Experts of a small language model.
Size: vocabulary 8192, 228M parameters.
Experts: 80 experts in each of 12 layers, 112 GeGLU neurons an expert, 4 picks a token, a sigmoid router, a shared expert of 256 neurons.
Below are experts of layer 3 (counted from 0) of a mixture-of-experts language model. Rows are named router (the router's row for the expert), gate (a neuron's input weights, with its number), up (a neuron's input weights, with its number) and show model dimensions 256-319. Each number is 128 + 32 x the weight over its row's rms, rounded and kept within 0 to 255. Numbers have three digits each.
Before each expert's rows: "mostly gets" lists some tokens that are sent to it at least half of the time. This comes from a sample of Wikipedia text that the model never trained on.

# expert 68
mostly gets: " g", " gra", " cr", " Ed", " gu", " pat"
router:091121111104080122111120130147129118122100152109096105122078187117100142176066126170096140153170144167078115137093137124126168154141147140165114126134113149158131114097091155106154142124090186
gate0:120137163108064054147125125141144130132127123119154131085157107125127095119161124144075159082115141102157144124113097156135177107148111120125197153155151144151158109098165092065105119179104127
up0:125092152078119137132134141109113058122136120097117150063153116107157076126154140159048114069120161079214114172128133184137197133110097169140163084155141136122154116044130137131109154183103197
gate1:182125119116091122107098167132125182132115105160088127183119158086064223120139176141125067142144110157123154089142115105076157143098114166151187099161140106107122155149109142127130125109103139
up1:086099114163164103090106070159188032101121162124143155077117064185159117116123082063141188128087128108139112162131119116131129140148119089120173091116077130167153086098107097162137182088159090
gate2:115111143093155049154085147119165137087127074151075118132108139127172131132056197131079201157157138116149104150128194173103156145174077107118123084152153141133091104163071160137130131048186139
up2:117114175037182155157141181119133159081094088103098182169102109096113089080080182157083114170165165155134080166177090173130124138173143115123134098137097114188136101063058176137107153079173174
gate3:132105158102114148158120148165171123132093118116119094130115156182093079099134105133134165103078075142095122101155131141114135166144195125167115109109172075105148123112162164168140122138087125
up3:130142102082153120129177158146132153103084177140083118109108116161120141149131139098107068130093082112111103097137158112111112123136134242138163133151138057173120101113145176155144142151100101
gate4:110100120116078127170119141116084139102114110128077151123074139127096196158118123117110192221156081130110049119111113113102113122118134110157114118196140120199161147164105107203123163068146132
up4:135141153134078101140117097122139115122108179115143165103082116135158166167117102133124156172159115077080089136108158123117107132134148155198137120159147167119164100079150054114091146084175089
gate5:161093123116184126116145137130173128136096092144136169130160192081108073166141104106162135148107135126164097144114106161119119078108154148193191095141097115131158154186084164179105101072062208
up5:152081160120167134120131132203103128155111125185169085105143163159073167125074156128080115180038136162195133177162117153171142097139182111128149111142073069117148194107083147141160146120083189
gate6:132110118096177069187139158124162180167178147070099078183124112110089137152142088055148122142118105179180108088177166092069125164115099157082165165155141148103172173124165121106126130059148080
up6:103132124121137134154170155152118144132164111092119093180147119131121158161079110116141125129101135187119125112133188106102098120111109130097152192123161159106181107164163141117097150104133134

# expert 37
mostly gets: " JPN", " murder", " Socorro", " Great", "aru", " Operation"
router:161104104174113160165125152063095109180114087125114104149141085102109119214111132112095127146164090126140102135127116077112141127188126095157156099129126214137098180127102179164168134106095186
gate0:095112183150094132157173129132164170178125133147121104105142147094135131160137139183144119032146126112073132139129124120136114122115135148137179096113109155176129117137161111153090153175161081
up0:129089094180119118090168115112195124140107132078103164151150118139194101139114033155134094170148118187138137116113067117101113185100154124155113122091068171073104105120141157139172147186113159
gate1:147070170097133147177129171119111086179161142142140090150095098123070143093145085151138201147104126126152127056165166107081143137178146122138147113130210185103167092109142135092134090097150114
up1:177101180122103131126134171131109078156178121125077128192168068162122120135128107079162115135163103140140163099116127121117118112140090155122164068170095130111065105143078128105129093090179143
gate2:155117131126187126141089167093174162121133089080149150046094166119139146094154136135150144160156116172140119155053102098189124123087077084081108124128078120119113160154103084114117174089121072
up2:125153110127055174126114093156129057121118165159156133132142078107162154111130109122148067125172175044108144122154117166155139121074146165178154116099200114162131105139053143094125121120141136
gate3:143110180113106105125148097122034122107113092109067127137135123039129131117100204128105176151168155110133117109145116096147116092175165132115117133122122198084132199162160135181130120103166116
up3:141129114145077158156169102185116147151148134165121124152086125118131143109186173117161172162073127106131130156067061155118148139137133136144140114179180068095059160144108134108148085103140093
gate4:122133128122082121196064153106116097129153104135102098130117056113129129130110198110117200116096059111110098118101112107101101174150129029069107150105167170065128114169126129152220140133137144
up4:100089145139150193139104103166064162139073116107088099125136146073149199084160109141119085136118179148166112163090084145165172065142136181119156149157106119148132125149096126146090166104122099
gate5:143133121173161124096184103129115172123148145069081131141141094150082142162094145137128102116106163126143209104121100118062156123085104144150138134153083163107134152093095144155132153107139146
up5:157133130110188101132154123078090160126117126113097115127171107162080075172120087136113105132106170107118117174181141096076145161094068145136130159094161164144112123129150096144136122189120169
gate6:134072135155182079125157170071137141105098169136149145124155110122116115093092117126145216120137068093125095065154124124121128154162103095105084149096109155085069150117118154163101095141137097
up6:066176122126121165203180108177147143082110154114180123190092106104121088133082125119145092109143120151118125087097111117157126124106130080074135143117139125166121104122153162123071110087096092

# expert 66
mostly gets: " Mc", " announced", "present", " reported", " Pld", " McK"
router:099100137142111143127201162078116111121141086118105137149115105108107128154097053106143160122181117193087167135113121161090126167090162163131135125153137184184155109112078237142130114146146132
gate0:089052097161133152132162085120129075168115133068142116111083144174079153116152123154141170163091115149166136123158141126153167135176125108116149117091075156115078167148129138103135178138116166
up0:106099138186132105096183161088139119159105132080181140189114076159192095082153118119126120103092129111132159124101132107127171118137105103087149142167079148181142197092151098126099142126134159
gate1:060081106169102136076134189147112128132153155109127074131176119176169120138068160092124093148156140158168159099145125125111097126084124161130082159169133123088138087144129158102088097176118124
up1:106124106167143139103151160118135150145142080122089068116167118122117108170071125097148113103198167190135120124123129086135154107105057143149147152078074161117124126130151114154134117155081201
gate2:131101095162117125090141098158147079146152151155092103130123136133118118074146102111121112099166141133096063198113169124127175141139128122151152150143159087153089117137116201161152102179077181
up2:115094137103161135142103102109113189134149079079079110067153151097170131178120127183118134164116113159129152099124090157161086109154137135116098103164093174063107092096069105153123172093162106
gate3:104148167113114153084152133101104112151156113135157084171111115138094126118150168086128194133076201142175107157134125099119158108092151163093144145120065122096164127117087095137165118144121138
up3:151149139124122128092089109116115165092110124128154142142080105092153113150146159053115197152104157145086139117157133153105111162099102166095099097133109128118121168142119122161164132146168064
gate4:061145174138164149108072126108162195089082098112158063112183148087163110163071096120116222138199128146077155109164133102143119112098102143155121091117055142128176158079101075123145165194155137
up4:121084145104110140182152109168089075170152138180138119126099177152117161138148166123100015126119114171133134116085111146194188183094147135126110170145160143067126102189135107167152114070155148
gate5:099148129115127128096102095099087129094118125157093117140102160111164149107133117118088101088090092134183143127169071160162070130155113076132151123126168144115167155102090080137151119164165092
up5:121120129159104104148098098098078116142120135147104146117131087211083118110134129116108079141147132119125098095127095109124152161153166126115147115119154108102127142117115140142130113183101119
gate6:146082150121107150106168119159144160126174120106156100107201162153147144130092213103098178109161039119109132110141094103135151137128083160095125110139085079143089130083081120174075145131122155
up6:113109140170109153179163108140143133114097151126141161124119137200106146136125184190094200112129118159141175096120130159179154135094110154103213138093090135157155072107184124148133204098124145

# expert 72
mostly gets: "\\", " Pro", " Sub", " sub", " pro", " subs"
router:164089090097115167107114101127136081158080142129081095102129121113125132119098061165099097152139121094131133080058080138131122116125136144194145103108072170142082136131118150109128149113151178
gate0:125124115052094140061159155125171097116088146096119134174161158132110093142169142122134151195156062120124131080084135141091125119175140108125092106143157070177111151108166161143126159164102134
up0:131135167110085152039144134122168120129100133088144107144139173127129109159130159115152119188142050088124118103059136170084105165122182105121053120151129093141106130154170124121186140171127129
gate1:175155173145158166124164118066105127163113154171125114166150095113109126163151121127069129154088117105097155116164099114087066144138083155076133140121084212138115073138148139139136092081083162
up1:154109170063173133100107162114077085108100120151114178126161087080128157146150088098157113093127138087151159127130043178144160123132051105160108129096146152096203122168126105152184132148165123
gate2:140144075080202079141091178156155153107123150204111147145150131073187151110173164092160100125080042145180084096170118145113148111156160107116126113107120138107112149125160129088139115153117164
up2:066095199101121103167142100144153093146148166096086102189117161105186183145130144144103142125086102131136088107123105161117106137136203106106100092205125119146101088163169049140123108165139149
gate3:157081071114142064083144119127122097078091144085130152134137108110150099043090118087122143145094155104124081170118164152135102154142174108124126112110127206161141158092136146177147118074150092
up3:097143145164139127120141198079144145168143119095146128199108137168092109148105141090154076139114140115186114139134061156128094190120141143165132155098170123180098077133178170119106176157139147
gate4:130124115091163147127128182143128138123141127106122112126132133082064096091132097195175112114160127146129096150087069088139152164119087084126084101133186149174151082140101134125113128126112132
up4:139119152176121110092138144073155138149121167083146071095165103066170152164113070138117135201168155134156138120141152213083156122101079131122139111178073119169119134172126154194104166199118099
gate5:109156123129152167055140126095142119091093119084145086179076112093096151118129118127063115156165132114079175177147096154093096131176110133160159152080132142105137145074108131146162093066110115
up5:119161050118145164213127167089084180104115161125124150123100149198160073183092118200164131121147108141161115130142165133167171147145187147120127106104141071124135106129130108101083135136077101
gate6:133101135136081135099149115150101140117166119116086145074112129145108146119151133169115147129153130152126155134090116202122208098182098114109131043102129095078108086134120223119107083255108107
up6:114147141174162071102125110102106139101090131148178127145138118107117103122095104075089086124112138091211072120121142091100045154138151070144164206151117181181105181054109085124102165070143195

# expert 79
mostly gets: ",", " pe", " Mal", " Kal", " ,", " Les"
router:105102103175142144134127119111113101098110124143108138147100133076117128142170102170123177140169116137096059162047165157124126148155113123129119153147129194112104122151079197115107131103168183
gate0:156044075184059151107135134134130165115106156109138136097175152121113155159127119129191140133147107169125136134098138151115113182073185153130149109154128165097125123127100130160106084159126144
up0:118172192130250156136074144122106141093128088122075212160132130075098158099106142128100112160145170123122176087124136164149150156204091073141127130080100172184171188106131170120150133122081144
gate1:141077091113165088136101122121156112124142131138132061147123090131113124125100156096070080115169171102106085145124125100086126154108120128164135106139137096104151152160135094181134103121158116
up1:135113110153121161101113106136159111103144124142107144167119115080099131129119181159134156183128165135134108177163111079121124087094191103145154123170145144167144098137101159189162111187156160
gate2:137128116114092117139125125166097147109133135114142129172150150133147140125138120154104161122150143154165100074099153111119170181143084112107134108133125085139135214067088111120092141085077143
up2:105156106105093149164161146101063127133106126098134122108160151121157168130136155164178112120158172169145116119143135120140142095162084116065172149115118125123171114134112148072071094140104148
gate3:067125108189113137164196143139150098138129104136093142173090144156173119142154110129150161092119137101131108126150138117085126145085174100173059110209137207117187129066114166156154101075129091
up3:102125095119122125151142096094080122113125162139119148161097127155150117107138137109152143156137085122126155095095135141146071148155163160100145115080149132118096166092123125094149132081191120
gate4:114103100099123204157123172093184145083101160080128145127143084141169129129102113152119124151175108181096045170140136148133168136094114080113128133137094130173194099054084137097125102092172147
up4:137150073155137115134102148128148139136117153091096200170158116150113161109143134135137140165143163163104075122159138169107175136140098179081182159116101148164120135160132129070093082097152151
gate5:167122132114130120073078115093042123153155130154081113105119144161148102127109093108164162117141160161172182138124131123189101109143117105104151118121113094148129074134112136114139142152084159
up5:139191129106133121082078103119118121125153142130080128124156117106136077167138130153180139067126080143117146144158128103130123077086099149143131097142136119145094093153092143120118104184101204
gate6:101112165161157189095131112166160111146096180133133144119206126150197110102118073137157161160184171166082081089140124182074168084088103133135169114169079091157128064100123122142097138188131160
up6:158092036120118170134072127092053138152088135123184142080160146147113116097118169128109165121216055154154085093163120131139158119124079149100111132144126156189069143119119113146109152176140102

# expert 21
mostly gets: " ver", " ter", " gar", " Mid", "teen", " ten"
router:107063125135057116113145125119130110050124182078103114154111194116143177180049143162142132162171147190096101149096092161148109176212110152153112106142063184184136154095103141129108184172140149
gate0:195128183139134200093149167136137094080163092096134164097089235083109149167132136080139117163114074186136073121099123161169098175129141189153150125135084139150159168115204124151097080140135124
up0:109082111096127074158138142130067100127102176163131143177164039170100100097137076138157120094137117139098168089145128141113148154142158117142072160130160122104107100155111130076151163065120155
gate1:106131158198097110109202108170136114120110138117081134160082104072105160156193137100126100145132094179083116220116118126147085122138128176140101144113070164116126120110131138163163093108114136
up1:120145121141113111174136135116152104087119139120049189055142067175078068170166159140103140191126061098164147130175106102138109128129107137122100146156077112153094016091140127146182120090131127
gate2:152125134135089138138148139137161085066155135158107150118106147084203143123099148149100129068165138138156073097143086118110140169178140070211152138155174145103082096134109125129160169122161173
up2:099146108101144132114099110125078124206147129165144062107158122119078073161108062135152124149089138149128214142205135138162136099111128166096078143111121101133109127130137083130134109106089136
gate3:095200090178147125103143145153092110119182109112141120097198147070138103117164139101041136122128124158108160106094151133090102118112120162185131145158152146138167107109087075114135155179092091
up3:091136129126167105147109135086112075137113123163099140127127109064117184084129142135151098059137101136147134132122074129140115131141085159136122119125151164143139133135115101153104108147115117
gate4:095103132195174169111125178163084114100111124099171137153148111099127108149163114115145051096173060110122034166174112087132110103191098146114135161135080176120182124090129135122135144183135117
up4:134152115169144141036141110117059071104162102086072142116146122106181123151092157119120080127096112096148073219139135110119195123153096139129111111190109095148120119096133060107096160096126147
gate5:122091201081133140124211113173204093140108146107106089109126134131143077156136147205070177103112153181122095118124089138130136139069176131114160116180095185120146128146131166137117162131126110
up5:119147086073134154097184172085106096128077116096147087141063115117204146168142198142145120134137115147096148154145108075185169111144122095127092073127148110105153090095131132154163128122119130
gate6:152165104145128156147107122112091113156103070054159122119119142113154167088133083088112075133087102099090054157104103117122078104153135111159162170126092106134077109142066141125119111166092116
up6:082082151152173160108117158165088100131100141132107138129150140095170116098082131125086148163089180140164157160079039136158165157155116131123050058118126127139157090140092155061140143130095137

# expert 51
mostly gets: " its", " own", " his", " Its", " a", " one"
router:090091130147099117087147127122107102095131080123150047129123118099084140166121125110131155165136163124087108223069124129119174150145172076179101105174123147183141150099091165114185173118153198
gate0:109085123183158138107137075075077125123121147113174098102114095118172142181099166092165182122172093131106129124128155090100082092125114112191101055135179163139126120158102146142140124102154119
up0:129083109090172132133163150107122124125123048170073097135094124126148167122152135145145158143105226124144126141132093128069062114104144133129128118170158148090064166187088189037154138158135132
gate1:082092119083142115106141127185172137111174111096101170052127140156120119101089125114133121141134154106111106127051105178111165113149134132084093082128104147117123133113106128144165066144164154
up1:186122163155142139176075131167126145137084204087125152198114081117148095129136091202134193121099110209182169152199155124135149120092074114174122098090110167078122095129146118164103133118094092
gate2:095132132113131125075140155124105142140173074087126120119112184176135204169150134153169164163133143097087056132091162097133191156105140160113137110142110155135130127162112133123136103176095166
up2:124149156113092067147068139126104102152181160119115162106149162142087107178163117123107101057133127164174174093154131179128162126138084111137111111149167082069103116175141059083057091102121131
gate3:143117107141100103104169091135114149100110082150170133169159071194134123103104143104167090153153131110153160065056106168159160127162072150083181159119155092102116162159130103119161138131124150
up3:125090091112133142113097160106101175065098108165120101158086123146107062063090078124197097117152142101142166087081096109134169154084159121105127153125152118156172133138119101092185082118144044
gate4:154073153156122115165115142111153132139126129195116089117155122139063177129118132139176139134144082085113143076126168066115150119212163138176112088149127116144094127079143107106074174144178127
up4:095182137142116101154110129151112180144061078126171145137115138158204124131114148129101119132119148121083124113085113122084096154115097120118103091101098124157209178093111143102138052155135147
gate5:144061117157186156145117092151145125113116152120149124207173165153105086142167108093114134130137126136123067141153139143172076134191179076101043124140099120176131157063127121133127130049136112
up5:087136171049087137128106104175114123078160148150100175102111145108152174151075147105121152129151123154078154144130128161158085164160131068174159145131168182148107121132102135097149136165120128
gate6:146085156202104138096127126171151151124085185116143145196089174152145132204155113131091112153150136123030112146106120119077156138121098082133086129156126084142109096114119166140090136170151155
up6:128095102116131118149107103142142091156156135120144101113080165173106090103126082143113130112112156101075128109142178125158098143115162135124138128132087173115083071138109129090101125130170135

# expert 58
mostly gets: " bi", " cor", " h", " Pu", " ri", " Cor"
router:111105122126085174105055129079098138077126112128109103138083152096090114195113076155101169182171156158131161138069131135141146133185144172228187123141127168121148120122093167110112154156152151
gate0:101116123144102128138110162086162081178120108165151069191116179144111121180176189145167154162137146140123092073139073146077121168169106059171107191177099094156074148177138165116089139116122188
up0:173179185085099126111062196117120111141149106143138081150093152143170085134132154108196076132094195118137183087147129156097081098123127175145078188191119182124133113209131152058090156124180142
gate1:167105100123103148116131129136098117140156142138109124124091105176102182141149161087069136111158158147155079159077142108184110172138155155153179126132163118059112115121115131199113158168077136
up1:147070113133110137144120144154110128108133132102113106110081113113110178157106152072092122140177170132151076204095122117165128182140162173163191144158156161070125095075102114160098192163107154
gate2:130122099069121164150105171106173161105125098170150152118105153127129154144099158183085163125150138140056151130089173114115094128125098123135162083067116133147123123177154149123143099124143120
up2:122116158191112116137113106156133097172164138146114133128101112087141201122134175114172130115111183104168115107148082184151110164107110105149143181172125156161111159101091168185105136086115194
gate3:078141100119124144121154108102165186092176070122138161137069147144146105125030123110158113118161162171170123150126080127109117100141097182231162153118088111123117156131054109161107098075155104
up3:154100068094128151148155154152135199141163099148155149096074100128186096110065094118139083180197135158095078142138126120123121081122068146162158156119080139093096131114031140148133083093163096
gate4:121085133151114124150138148084202112158149139059140115102126096137147142079080102123128142146160162137091079129095087113078185148108193127148175147106071110142054145217178142100100116149144138
up4:138129163154117124134109130075202113205113105111120098087119103097144164051118122078107135126126150101120111122119126120094129169101188139125158123113072085113086122209179112174168171154140116
gate5:153125150132192143086095108134088088068140111075117156136199169149122111125144083143117130144186117115140145144112097076087145188126162098111137077131094128105157129179120116107132133172103121
up5:100166082136131110082156107090071092128141099125095157136090130146084154129181139110166116141088168111148180098043129128151074128154159156160182098114114118137070168154127121123199111113151097
gate6:087091087141109104148099089075152173116097140087094153124096151082119197111066146123112114168127130133173119168108040213155148166116116098164076115158130170139105125148101140124087118144128189
up6:110126162113114159194069167105099132150109144083108073132166129148138107104127137103103098198118149087144069129165064117045094109094067090133117143189061189135124079085149120099097132068113115

# expert 70
mostly gets: " have", " has", " had", " including", " include", " includes"
router:089088097102080095107159129106149183122153120122133127085138158073114161113096102148118148172128092134117140168081118159111156181110149113130145139128119099123148147154103149141161161164098092
gate0:135117092144113153145084107161127178124182174130135092136154113136126172117155119102139130184182116162125157125118119135090185096136168118128162109138135135188136126047104126110178150164107099
up0:150165119098138097132160076158104127164068148121114139168159164087137128188141160161068133076070138083113137154105171093181065172162090086100158166148104097080137112163115140163083110035116158
gate1:085068143101203144054111177158051112060115121157121117156153146071125191105123147123147128113119123110121126121110068103128107205193152069132072196135145111127127146057113128111121120135077108
up1:113143119114120110121128130107148065096073167113181095141089184086107148134167122138151092092102112167096177113111153114142169152176166108143076174136133112113147100147120127091154094103109130
gate2:110120127127170098134136065151136205104156077068152136131041167131146188183108118162162166152136102144090101100135099110095121142097125135094110137094127147096134129142096166159158081178099112
up2:125118131109151126157125092158136145096125086107124113104049171164113160185118125119149169140122134110049135139150125100140146111143119114130105096117138103065098158148138143165125101183125104
gate3:129146092160152166110113095125105153126110133173096114099118064104110150121107178115141087066133132131118124134132093143122095105082151148159118125137113137143130077155189093116138167100149082
up3:153114183139129136096132131128161159212175114163152107126110155142178104143089144141087125243097111145053124066162165166147097175166120131138119113137145165120090129121076172114107098147093158
gate4:073150159117109139127132073065142128164122125136076100091129135142121095112126110129140126086115138106126147106161184217133137100113135148060111111085139141160089138210138077090119179221077147
up4:076149139100119157130131140135132151068084099111155094130146141120085095091077116095145140112102113238074111088147142136152132155091120115094095174170095149174089117148115152118170055156114072
gate5:176154128115136107160142165164211189121181137108151153093112156148115162094116120173150174103147088137154145142155073191125076102090149084109154110114082109142049142154126071146091194124157121
up5:070115167111108088134137136129146147115153159142132162141122179144173130078130111158078099177156152112176101135107116115153128130142120145149154139100107139085098111111153166114111104114147164
gate6:068144129107105123158129154107069114149138142036100148114159174112063172123125104120112138095165137174097065099093174142156104149135121135139162148154140128159120117105112113168132159071117108
up6:093165110061101065133106127095164152123092167138129122086139156151062144099147091114174123154049079106140104183108146104145137115130111107123087102105147052118161150162115084139138106063090087

# expert 73
mostly gets: "'", "’", " there", " Website", " ap", " '"
router:137102126142151153161131120124085089091152100100151119110101118072171155154077038141121169193177127204095123170030159159159095136154158128150122079128102176148144087114125159138127168128136133
gate0:126053166143148164131182166154129172109105125135053124142086123174125180087115144129153045128160100120100128127065129118217132168140128144163136127151102149136142180110117144113108212186143146
up0:164120101131161123138176149098096123099140128099093109122093096165154166140155150111144108146124135145113068147083173078163116160156129109087129101105108165149130142040134120115143141204122145
gate1:144155115152148177161125113120096159114140060076102136157181141127175140148099119140158114091071166090097136168133124128141080077119154146136120091144108128105139121163158134104111111098128156
up1:152117124108142150119116126147131093134134165103125187067094165187138148145141127117133167154137076064146133120122106116182121150153186136123135103095124035098109095147090145145146192164133143
gate2:094148160162136127162132133151115146101131111159105102078104168051133114136135171074122105087130100158137124117148115085156121112152121183193108101146163206120138095203076215123138101099137137
up2:148088096110116117143159155125125091151109134138128159101101086180140140155126109184082119112095081144154189112123180209156155089069113126154172143120138072126113166157118051112093099108117110
gate3:096069142076204183130139127074110093082121107128105139098087137110106116131084116127170172142126173141094113124125142154127074130106166123118134161087130170104169090120163170150197123199141104
up3:115153109168120133158110169109098112126063144101196096216176125139114153167139120146120051171131146113162088100120051106099154068134141180147166168148107112124087093133132170133100159103092129
gate4:098131048103159134134141097111028155108169119125085147137151148133131146168146192182165114106138107169126165171132088097129123118119083146114184147181109138128075087167104168097057069096061147
up4:106104124089117116107185075086092135145140184117089181129138095141173120138120124163205120073133095118112137169101137145107120126183143142092140129144199151119126076115125154090101102130115166
gate5:136157150146163152152155104184118107067086134142149096163170135142120161103124133107154096130140164125123111084186125118078136148110137176119140102113121109109106082110048109123145162118094079
up5:118141152105085106113115111104097188160118142101100157135164115135128114151142150134116157150107072140153161161090170102086155122124098041129108109069103136137143168045179142099162067137190108
gate6:159122127106128151155117134141113132075121109136149150140099155127133145153036095071088083159182137212137126130098130170137175153110130146122159066070135157147125129113114108188121124061131128
up6:104160153173144098095117079115143133167123133112151126109112107113128118100208132205159162122083121066127141137136130156138062105129139108101088173166091133072150124139122133069133159174180104

# expert 71
mostly gets: " would", " from", " To", " can", " could", " to"
router:132111109160138145186143133134163143098122127129151144133155135151175123096154101202140146164184139128134144155090129129157165126128141128198102151149166090147125051127137170122143180126098148
gate0:170125181094077228154125039097123152118145126078075090167160073086195101130101162155127121160173126188197134163128130163103142100183130091118113178115123136092112131163116121177110100164158121
up0:090097120144180048068124143103122077073167113108077121160140152150148150104144147059134148107171151131083118078117072123214130183071155209123104105109149199195109187109138107154156130098136166
gate1:090157168138192106157130100128161119141204100126082119137151078112113109108142058134098080086123058103114159116094132090110139152122112066176127095132113094153129153095154147126123172052103124
up1:130142150044108143134178119075126059121163143161042133187046036146098139151114145092102059118137098139107130124160133173160118139134165127141110149080141129122176188126140140130189109142104110
gate2:135108134079125149128145136094137111126136168146076099138119131112089152139143090140134152070134132116149167070058099094180135113100093155150037133159124102162098180106173093108097168126177225
up2:132120150149160134089110087149128113158165108142154073088141161103189137164091087120091105153130136170109127162163134093126098095161183104089168155085110162151125059166104164184163097117098056
gate3:083148177150170187153146167108102114147067082147163102123100193087109166210126113141118194144149116156055093123105158098150141120177126092121127130145096255077104176140107116119095152174120109
up3:155111081120078125075146169119107100127119103126090110131153113194089154034123158093157092099110123164151139110197113148079084141181064126086145133134133094182166059163111147130124121121116144
gate4:093109100108196111072091121164141152158195093108114117147086155143163144104137132143094084162159154141079134149122094119128179130115155140121127120117090150101140125175086143120161135132138102
up4:125127061145109103122047130115108133175142138129117115109083132138169129104152127098149074104138163174130106101146137139089191114114179153111166123110118152138122076155126140065141132165118107
gate5:110083137165186142136154129127083155187150101163136027087160118191162097116114120153103072163091157088102190081123127166153077170156110080166142111150134167126141169139189115131115138072098183
up5:051094104151154169123180160095071098223082097134135095091141136165148065183136076104153098121086136100098117135153148144132067145118104089173128087186122132127155142139166105147143150132084155
gate6:139077116099156115167105085150144154171098161117117134087130149116092133109125093136169160099132102153131137180158127154080133146124153053150071114123123103133163165063079085125158140129123146
up6:106084151135164136129081107121174125170113157121094092183130189158140108163131139089100135146127168162129142162154129128156124124098122094122116110070090123097130154188119116089084104167048164

# expert 40
mostly gets: " wrote", " announced", " tells", " signed", " claimed", " defeated"
router:068112155124113110135145083112141144112116079123097102137114108088128087152102072147103146165117101197122150169115113148162153100168168094126110114137056158166140115128125193155142181133090151
gate0:152132178081080139182137066217122175111160148165102173090104083166176145139115110174177165134119168187108180153131154157060143145104107124191115095100130125061113161123136139159160163143107138
up0:108104098186151124101091159103129110131130113049131106169103165102115167158115170171109137157149128102172096106106070075191102103175115105091177143120116152181136122127109113124094057097179147
gate1:090152126085131118146102155129142121087162076122052133126129136153106093134138162085085155117173119137183103072163115110138123165150132179100097109126126131136023164104108126201163122180146154
up1:101131202069116145165075163142145171085115082170103137146094095111131143124119159098075131162152083104134147145150135198159108137126170163082101109178090155119080140157107107103128116222091121
gate2:164139138134118119168143126068114138123078125139091145154142106078097205127108181101078088128159149077159119120126106133147139124148109103125124182193096152143164114073106100131108163100128108
up2:130143124093111146133165164105130153129108135164147133131100101130110099162096137149102102092129142076153183163134176142133142126147104101135098204147114157147168104097151093113118128086076105
gate3:156082116117146134146104097096144151154148083155175119120118101113117111169161161087141082095084168113102144136158112089066169135105120151116074099124138059067151171182075150207062194089094073
up3:137115118118178137146143089092135103131172148105124171163137165080112093069176152124153141103114124078086114133157084131129105107134154142153140081138089118090077146134090092091204110193140147
gate4:076133090104112136182073151101150183131100107081148125130128119124173136104162154186100113168149087144104154139173099076150086096093137133122095153224123149121048177148154186125138067152148196
up4:167139158147078126149167172110180148152179140161051117153106162202073109122061145066145121102132137170093089094122078109137177114153108150111109141092116065140101106134085162139162199144145163
gate5:068168152149084145089130095106115157112167065099096119076122097176146134074166073090087218133150117214159146128180131082124146153118131139139146156118163090164125092134138103097137153092138099
up5:107133142147093111080173059133129109104111075130106113110142100138124137083139089091098225147125117161188165137216134094099145168108128172130131161097128088142146098143147076103143138094165101
gate6:217087120139107174128154170148088116118115026064132177133149128112119127084168119069115170078169170116142051086122153159163121162130119167127164150092166144187115123088115123188100102067143055
up6:133155134172145096127133084133110103156126192169153132160119170128119128129069141152146127138137133140130157098173111120072132103183135118195142159104064164164125113090128113066092128166155181

# expert 18
mostly gets: " pal", "La", " ill", " Il", " grand", " Lil"
router:137069116146088171093120119152089105108155128110074091105127147137110143175085087180097132148153140131125119143108098147143118179175101139133109078110141146215109081057142136079158161118153152
gate0:110191142097183108113056129168144129106091155122125126117162127130132187145089145094138121189121138179159123160164079110171107114151094153096195027143120117096103120127057130164169111157111154
up0:171163138092104125128074134131146128143175173116076176146156111190127136160126172120098117147163106121143165136158135126116177167165146140157124112122115129151113120144136119050126095177076075
gate1:140123076137143124120136156098167179104125132144087141085134168033110117155193095148153161098080111125162166155083077166111071155117146086136115161115085098049059122158125133135133141147118122
up1:143143100076073152194185134106168138172164106097059129123092108076133102174133105160101138150036132145201189166107136115146050151133117051147083165127107119133108118155125167124157097122077173
gate2:140139096103141195134157125106153141111138170170132121148114149108135108164108101142127102155145107146101130131115182181156116119137149116133068094137141189146168108167095078099113117172208140
up2:150149122108110177136135137152126139115175153113092149179075158091142142129146132095116118144111122112143162094092178166177139168105193106111098060136136133121126133162071062119115149176190094
gate3:185164136093092096151101113093179201096104179062103197149121126151064113106180145123122117128137105107139080157159101112118128088074063124105150128093122070070174132098126130143127099108158127
up3:105148149199173185136135142062120139174123116160180140148147107077149118107120121135095177109119151111129180104171086143136106087146146102177111132098128175168116130093104126095158121101133134
gate4:151113102134138171152086129061123110140139109102111148122110121146143107135112093115110151147183115122134079110115180128102076139139070033185107131115132153128104179103143118104069160135078171
up4:148109126186097158231071178127154112125150166151125157118132171157081141084176068078122118095158135133121122091043123102133126108166101112204097125161155088160087142081133099097131139106174131
gate5:136103100145114133172174114127139134066126117110137177083159106121084199140084124109168125138113118174106116155114199147127143095173096058161146106062141129147150149065140123206056146140145155
up5:134101112204131161101109136131095152086154160158071110131164118095077173173065154103182107135106157142133137086121146143116178123102105049169115103078098109122105156133113109152084072151142151
gate6:157123136148156097141117116061113108115122121095155116111091135071160134119153075137168130134111170133105107154173172128143069147178131122153137122112138150110157142095106138156100126129195092
up6:107163134152125078080136072101155148122160167126084133098088154143094130126080128082092095133097106125146118104135162178124091089143111095168098118116144131119106144108113100143055199126107160